{
  "hidden_size": 384,
  "experts_per_token": 6,
  "d_expert": 112,
  "router_score": "softmax",
  "norm": "rmsnorm",
  "norm_eps": 1e-05,
  "positions": "rope",
  "rope_fraction": 1.0,
  "init_std_up": 0.0373,
  "init_mimetic": 0.5,
  "optimizer": "muon_variant",
  "max_grad_norm": 1.0,
  "schedule": "wsd",
  "decay_shape": "linear",
  "batch_tokens": 65536
}
Below are experts of layer 2 (counted from 0) of a mixture-of-experts language model. Rows are named router (the router's row for the expert), down (a neuron's output weights, with its number) and show model dimensions 192-255. Each number is 500 + 50 x the weight over its row's rms, rounded and kept within 0 to 999. Numbers have three digits each.
After each expert's rows: "raises" lists some tokens whose logits its average output raises strongly, later layers aside. This comes from a sample of Wikipedia text that the model never trained on.

# expert 24
router:521542473614444583460572548517519468441452478447482543437483336578430581507543412557471500466481497469480438465509585514414462546573459455448465580520533507511514511409520512469519546518477535
down8:469441497462505475528411550458611480393500535521542491418381444527480427560481509446495381438494562466502518490556486413543521480540429438489501426551633482595511583517450573513475504455544583
down9:578594489472497455449529509465457431549471531532515526489459487543609528516429448612499509507463607490508455493494529524413448444582561507460441529410521611440480510567460569474492443519498520
down10:461530542505518487585466476425546530561513495536490484505567571452458499468484431520402442462465463506530564559495463541491460536512505446438522489445475515451485484518534457511491546477550497
down11:490515594452552486497529437498588518389495575493491515450532428489510473517514540515577510496528384504465542565463520401553397556534462598457414473569448451570460508513466530552451501396581439
down12:477427495464501510442438603449391245544573496585395518457478500527520442401558486527576465439551512464518467456425483488495440470443557585436415520527490488418486465491572489506543434517442508
down13:485553600450476475448505456471562559497436545491501408454486503471393515528509546579444504580507547498493442541475586530473444544515409467481499547548588530472442470451496516421520480446563460
down14:521498538519508534521489515568416489499569446467507392554458487509484466518517449578510434415525522509487549469492494622453449504511470463477472534484460589470449567552490581478512511432500457
down15:458574533463489447488447515555566483471471402503577498488468557513532475535543422530541463489428502498427557468421491506445555483518560588580463484535519527519524455555463527450500562543571564
down16:473469506522465513438479462603514585484525552508478529489526502533534432472641506458453492541495528582483498491498489551446471456519454473561451396517574412429433540571473507520551503395512476
down17:555576459483490487529433548496512634481421547526490548430416562453505621548537441541477480465503453540500488531490478430473547432490563547480487527568421445518484528505514590503546424446525474
down18:513537531522460473622552433531492497396497459517437459547493470539478531523498584528496555448532486475505472474454464557481489374415460502590462472542547515447463536544475540476414457564404473
down19:472568518490553490538444571561452458490404548528502487464521446554521506411501528526548519474443628558506491486459543440483538509520535466403555456528492422566516518471554529405476449437486417
down20:582487492504479525507560512490631451437501375488514552514584532536483541444482552386424495455515518491483568499472497563538528523573447473558600562449401449513482464490445551587569553581518437
down21:529422527484538458480433467499422474498541539523544429458507495397477473496501483538481622509427459513476514398475543560478506627385516544515498499506591485532549532447556611458503520495533482
raises: ",", ".", "0"

# expert 0
router:556455472490383435444487420533438438562458492544458514570473503482432622455469485467462452515547537452499624444480502518501533515512525564556483468578475612555492600475521483513425420444529436
down0:468542548520526346470469460454628423444474503471481536506462410449415480442614515527484497564540475447550423510550500482540498464533521467391484505511535440530396517513551505586501454452494592
down1:526454541552467551485515480579489519478428537483520439609526492505549517526393501530442434470630619476538502458596489472466623448520503472426490514441422497478561474480481504473494512587396435
down2:484434496464460486512487536470503407514535460433520463498532451624321469541570455504487518528562511510503419515516569560641412508490475487537497467442402528499483533501463499336509464402475445
down3:503546476379474456554549489538504527468492532524538541374474459440501565387542449473548348422462552496536471485529536510398547490468378511484479489532503543485515483510505402501633450522526474
down4:552568555513484530630604552546447452500521502444506481532614551536443475541464483539615485483435480437604439503613536491482484637512556461522562458528501614601623432499549519459509462459515531
down5:553395532584551459414526373497529560522419525514429421504467423486557461524512531501507471407450549517535498384529574549437524573489486477516563524496434506456517456471628487445567509497539493
down6:539483510468512416523474489589556503524479578382483572492588397552529427526489516428448489402520516524420518558525473526484526366559526583474441573509516465516520504529522425485527606503415495
down7:458504508594432547421550525548515566620476537414452511518541501502443539506485518626451577456519436493543491531454571571400621554433422440544505487478440481551545428474505508491459517505451494
down8:485476539539549535596577479475438562469536446424475609476566632533499504489461460490482510465580560530458563438521520442545543528498443521516414456410519476462639418495538472472459471507533477
down9:476509552544539580471509487564512502522467459513506445474476512456482549521479536506437452509427494408462488423551581472517468478450416408523451453526539522376525482508566421493421506504388526
down10:445615467527555578482552574489504386553451479524478377482514579534545573436479448561469451495491513543456463448512512484550449477501487502518511541511485575558518582470500511498542491411441501
down11:510477474497451524441414572430510500645429547466505508437529376449474559470549486484519525450436502570454550496412521478415556469561539450548496530605563549570539564529609566479440470567571554
down12:546478544578448501499486480334498561480473439371516537554472618459446504538574570503566436513532500497531458407492474494469569511446538476577480482461548443393472520459542531462449473567447392
down13:513496479509392551502484437478428606484483488477469499498517531390590445545484474493472472566482528472492585459570506508568517514476513599508542552595495491531522432530429522529492499623437526
raises: ",", " ", " the", ".", " and", " in"

# expert 1
router:423504439525531623422455464545542488523525528595460543513549420589564485503510521458554547488537522408507489391581495545506478537581573490521516413564481509501431477446479473421472425570485450
down0:443507462448518526564440423407477448593486510498600452506540478515413490533490501393463544530519514482561535527448472486426477444504444390455530514416468532443438564494463471566478524522469543
down1:507565494398576541496548465546511598566505482492435469517563500576541488513538655527540496523440536512449569474439464427516490421460511575548422479419448607486596581533529510507498572504577484
down2:451442438580470465554513634499531522436514451538564522596474524562457537488536567432452530410574560551544539601486435531496496534572503635567606532420358560523458530502438511571478598489509551
down3:521489581413483478510501515562466585361517474475561497519497593486489412516545520482644540389502459475606440560449562488468470496527479510421566587592355538542545468479454470478458546550492514
down4:455532534546437498522499519600417531502494489568571579452536476468541480559517515551556520428521460456526503451558503565471540451480488530554525480457402537564476472510436504592436547562472477
down5:525446488524529535495536411560454451501577482490514497403551484438513374519505443424505533532508473564508493476665510484544406506460516549547462551453502424416587518523583472555484498430520548
down6:535526473466531600494558554466528648494509563488550514506502493458415475436438499476532463501497461575565468449443484528506562429521467488535598488466426546473567594519519452474493564488569502
down7:517479508510491490500576533526546357506457440532498486496437390518532468489455476517515462537412470561594505525515464450453505532442529491458519606558529538608601509437530426434417548449524503
down8:473486525570473443468499476431488611473469509471482469432499569545518440600419519525470518567534528471481460557603445507446465512468541534513523435499466559430604474505558484515407415536501442
down9:421544565531435527516470472492534551535515537492534346483571513420590512476443463408564514423578535477526502468514488503455519533569569543484544475523473554508500508482534540461551560579518558
down10:350514476515543489511418550497493603469506436504608564476542485408460538518527511446395502601628496495519364503548473579493472503479508473605576549498494536610612465402504552484534431448521483
down11:439537419573467413485558513487493538535392525411497535542510508448451491485492437495626549512459578406530536474505507496488483438466570500522467457517572491478481523507477420514424562519556534
down12:444459414521532548441485602440562578541539428502491462487542599536487506552549513541442474515439479494522458579472557533487570544525544489543452589420453474552458583436493488500458504479459573
down13:454485451413582457446459569559543469503465575511509462496511523361531493494510572531525458513483487472556473557482521562540612510476473493573532555445559571552532510500507508475529515442455492
raises: "'s", ",", ".", "ian", " and"

# expert 27
router:528501584481454460490441435537517483521535556539472551565486573487577445429535510441475507504538626486439548554482472561500494492432497536572530462417439579503451561591515522548406524510544500
down8:484587409605477476492487471582509534455464446519474559521546516542465448545488546536552582568573524499481499575536516564532478499490510454560576454503452432566506528530553532516476465603511553
down9:484443471524545407495478478478609432455422522533491630531513497534544475510473479480477559549439488554532523562554428576509437498464575438492451468475464573503431507487506511465505459568556592
down10:498540586477502527478466476467488474541514535494460380507519470496443527532452415435538461511484549485513519450488489546406518517566431496435519433412485511572483513479580495467455559476500583
down11:445438434420528555475370467489596560597490484498409542551464482504561428448491515521527450455516439460442520491511471419510468486506505542496542511555553460607497469547537559423436444506531497
down12:605627473518499477446557551536425563484428535596533449517529479571564511402498495513546449574479554524569475508513521520542490483566479441515493529446554586447511463507532469462597428537456442
down13:473600478542504539523487593468484435515557463476464431500551440434508491573602414517569483513548608439609485519424462521465501509489494502452479496537444515480460530503459508411491518539438529
down14:546506514517510467549371450471481457476529415469488516506531565527504522468305459597493573602421491523435527454550533455594550516499558445485513444464509540474493470495531532531533534563494459
down15:475520438584475386480552452471509483444466529506546524479567552465560500521483512432442446515474410643425484427495479513503455467471456476424589449516505521544451454501525494544504488456473488
down16:535540562544552509434502438539580576526522580549587480482464498479558525484489488444432445435543513514445527408450449542521543488398474451529529498563374543550455497439464564547457619617499435
down17:503498540484486536489452548484435450567517473568566565532496609523419572469567440478477445527564543493570544443528525553488433584511568491579391587554513474556518515463466475509564479539504408
down18:499500507523391505501516568501441497461460553416481574505548446462461533511503467474444452497520575431534458425590434470525597539585497524525532510499414513532587474550487489392536585558481436
down19:509457465481466622511538533561496432439471487501498444402426508462476536455534552436530507443522436470557553472476495425517528438534653499514514593492475498477501552535516513608560559434489462
down20:450464520610497539525411453569447524436516562425569518424491516508496459477477455565423583555564506473502493503476527394504495523518499614447433434491558599426529482504541433564463521436489573
down21:547509454420511444489463508502437417536513507579489504464464404470468564423423488445453452470578548486510543448482402527504436451469541422521500438526516495553567501483417593504517556585435555
raises: " ", ",", " the", " in", ";", "."

# expert 4
router:484579427559530584583554570429504441472493523496449497547526550535520518508515494553467495474483480495530421432548554578503547546567491402460493566518574501440510558506419476459528487531513547
down0:491516428489568527491476526424495458495497550406580546539449449543527613601516574552533523539562520487525547475482563420516516497466443471603491481488498489539475521452466477472527595506493469
down1:512556524461488560518566528506478506520479465459556479477554424594556485446552395472500474475434441534515575444498450513475565513458448426500490505535541466542438521548501472582577446504358499
down2:506527518608415496545518474563522518530450444446530556478635438500497485456438516460553526472489467551612536476553512413532527493598593588540567456493535535498514457505476508499560544519523490
down3:508525532515544542496456465492485299527449507446462585534519476527480438508435474558475493469516432526484566504439551497531510588433555457532502572525462514489382507523525621509568440499497473
down4:453578512463576530545498532586483485519529537504548473514494415468544585480594534431507514415467498441454534532486513514477449439424507569460513393528501481514517465519507533521446482560463539
down5:566440487436482543513482574576523589558550555501509518442535589538478474618402490591452518481483546415459524545501493396541449510520616535573481526586446584487490438513479473484559531660507521
down6:530451481562518367531496500528547562496498505531537551440487668553530421487531487469518469537532523489499534545517427493368470441507476436480506425444489425508456464473506487478493513503532494
down7:549431477448459460551512466506516538446537514464391450538557580540573449550585490458517401514482514530483457511482579588537517478538546485524484576507450486395534542427476532358447525486475459
down8:517455500432458498505498471528562488537518551484517476454510454494471586527547403486441511498448577508566518519506459431510550525461587518497466601459465496557467455456420575530421541474468485
down9:642500456580444467540502548449479569454469505438647443581442518461462445396493478534512475528490551525457548381466492613464429509406465564546483523476536478458497494532548545560552508495460443
down10:629461503579502475538577522451457451621448513459527453528484544506503501504453436541469401556488474497521449483515528560521512493462532540416425548551503535478439449487458426546511487489465541
down11:473548556484478504560429557579538504544496571596468532475499485542634498545485549562537489513526446549480447553439526458512391485490538445462535454446409520512396446577497482556430492523436497
down12:538502541485504483537491501503498615487431494440513405535447474528488530564519494619558460453620518464514574436509540514360536529527543461497455416535364461475576531462497517568474501518500497
down13:554399529461570432518510581563533549430441509541540497432537465472463529446442431471588553446448514561582562509520556482509545472494535486515489461514469431496499503451579484532414451563494463
raises: " to", ",", " with", " and", " the"

# expert 30
router:432487426586426539476547436556575503490470484576447526522538426560515567540437533501494463447512466428498483476545492462523492465527531521508443436555519482507533451490458488491526469526514403
down0:500484490524481458582541435561491652493538508419511437490526502467430517439511484455424457506530527509476479554498482483401474618555511450559547441518569521473571490416552481522539474515446568
down1:518570416383473557477610512506433551513430593559503475547433567573506525454460556532491520505417475516547492600549457555543577491475526484437531454597516570403521511494515458502470578488485447
down2:450455567519489501514399532506530468535500528501505440580488459470513528502477407446442418509463585473563509474541546508573480499516457550541492550565477480490581454477503610560527508547503490
down3:463551530465410392535447424487477490532532505532585489488576568521479511562529484400505505563457450426621473446581548499530452551556534410535468507545500486551493425555494591516487429482442497
down4:440420535590403527548461414521463577645448453478576506483575511444490471421496558567517514620521529567571463442425525478493535513518480389576593542419501457461551495435485541549468500563570489
down5:524489548428539502557476528522629404462415511550488502480431544516415545445534521501663513621522577614479515545479597502482518544502547508588439627408479531582435552421615438480566442509428491
down6:450503535483504501469484437491468567506464457537468518485440500475470517548474604473527492496536573526576590432472565507404423505591502504437599557472453506508489398546515586516439529418508481
down7:420537595644476458621483460498497443492471466591463545559512467471484548535527542521475505562528527439479430495452551556514565503363557438473446444551505485496543510542501464535475558562524491
down8:423546482481504473511417426491437439386488422551437499527396528487466541581498491445501520538510506477520545468467566518562563467566476502464456543470518578538466527469400443498493483490479457
down9:507602473557548423458533437470491594467483421453505530483518523516503485545481489512441497468453487454477486450489419494471540632394468445478586412548547527393571460524402431447484525494501574
down10:498586497516490468374561404459488497526490541386443571505492490578553493440530466557525407454493584561533513483473585502444438483432507514513537507479613525523385499539373523461562400608412530
down11:554436522555488516452516434458531424527492536430567520498465488615524501474446476442502491470489491611467468622463457502493421533466517542468495585535513479509532483400515524530489499481499463
down12:479436445587509546355558505475464588552447444398592493541494573579404507508567519465469539451471594555500585410579434528534461513471517552491439508488584502516513462427489516571540474434468471
down13:432592498551526562537534515434502448480423509378559581546599549505466608438494555473450565568552500507421594404517485544439474521574515423383442439439430471561492517480529554490522431552440484
raises: ",", " and", ".", "'s", " ", " in"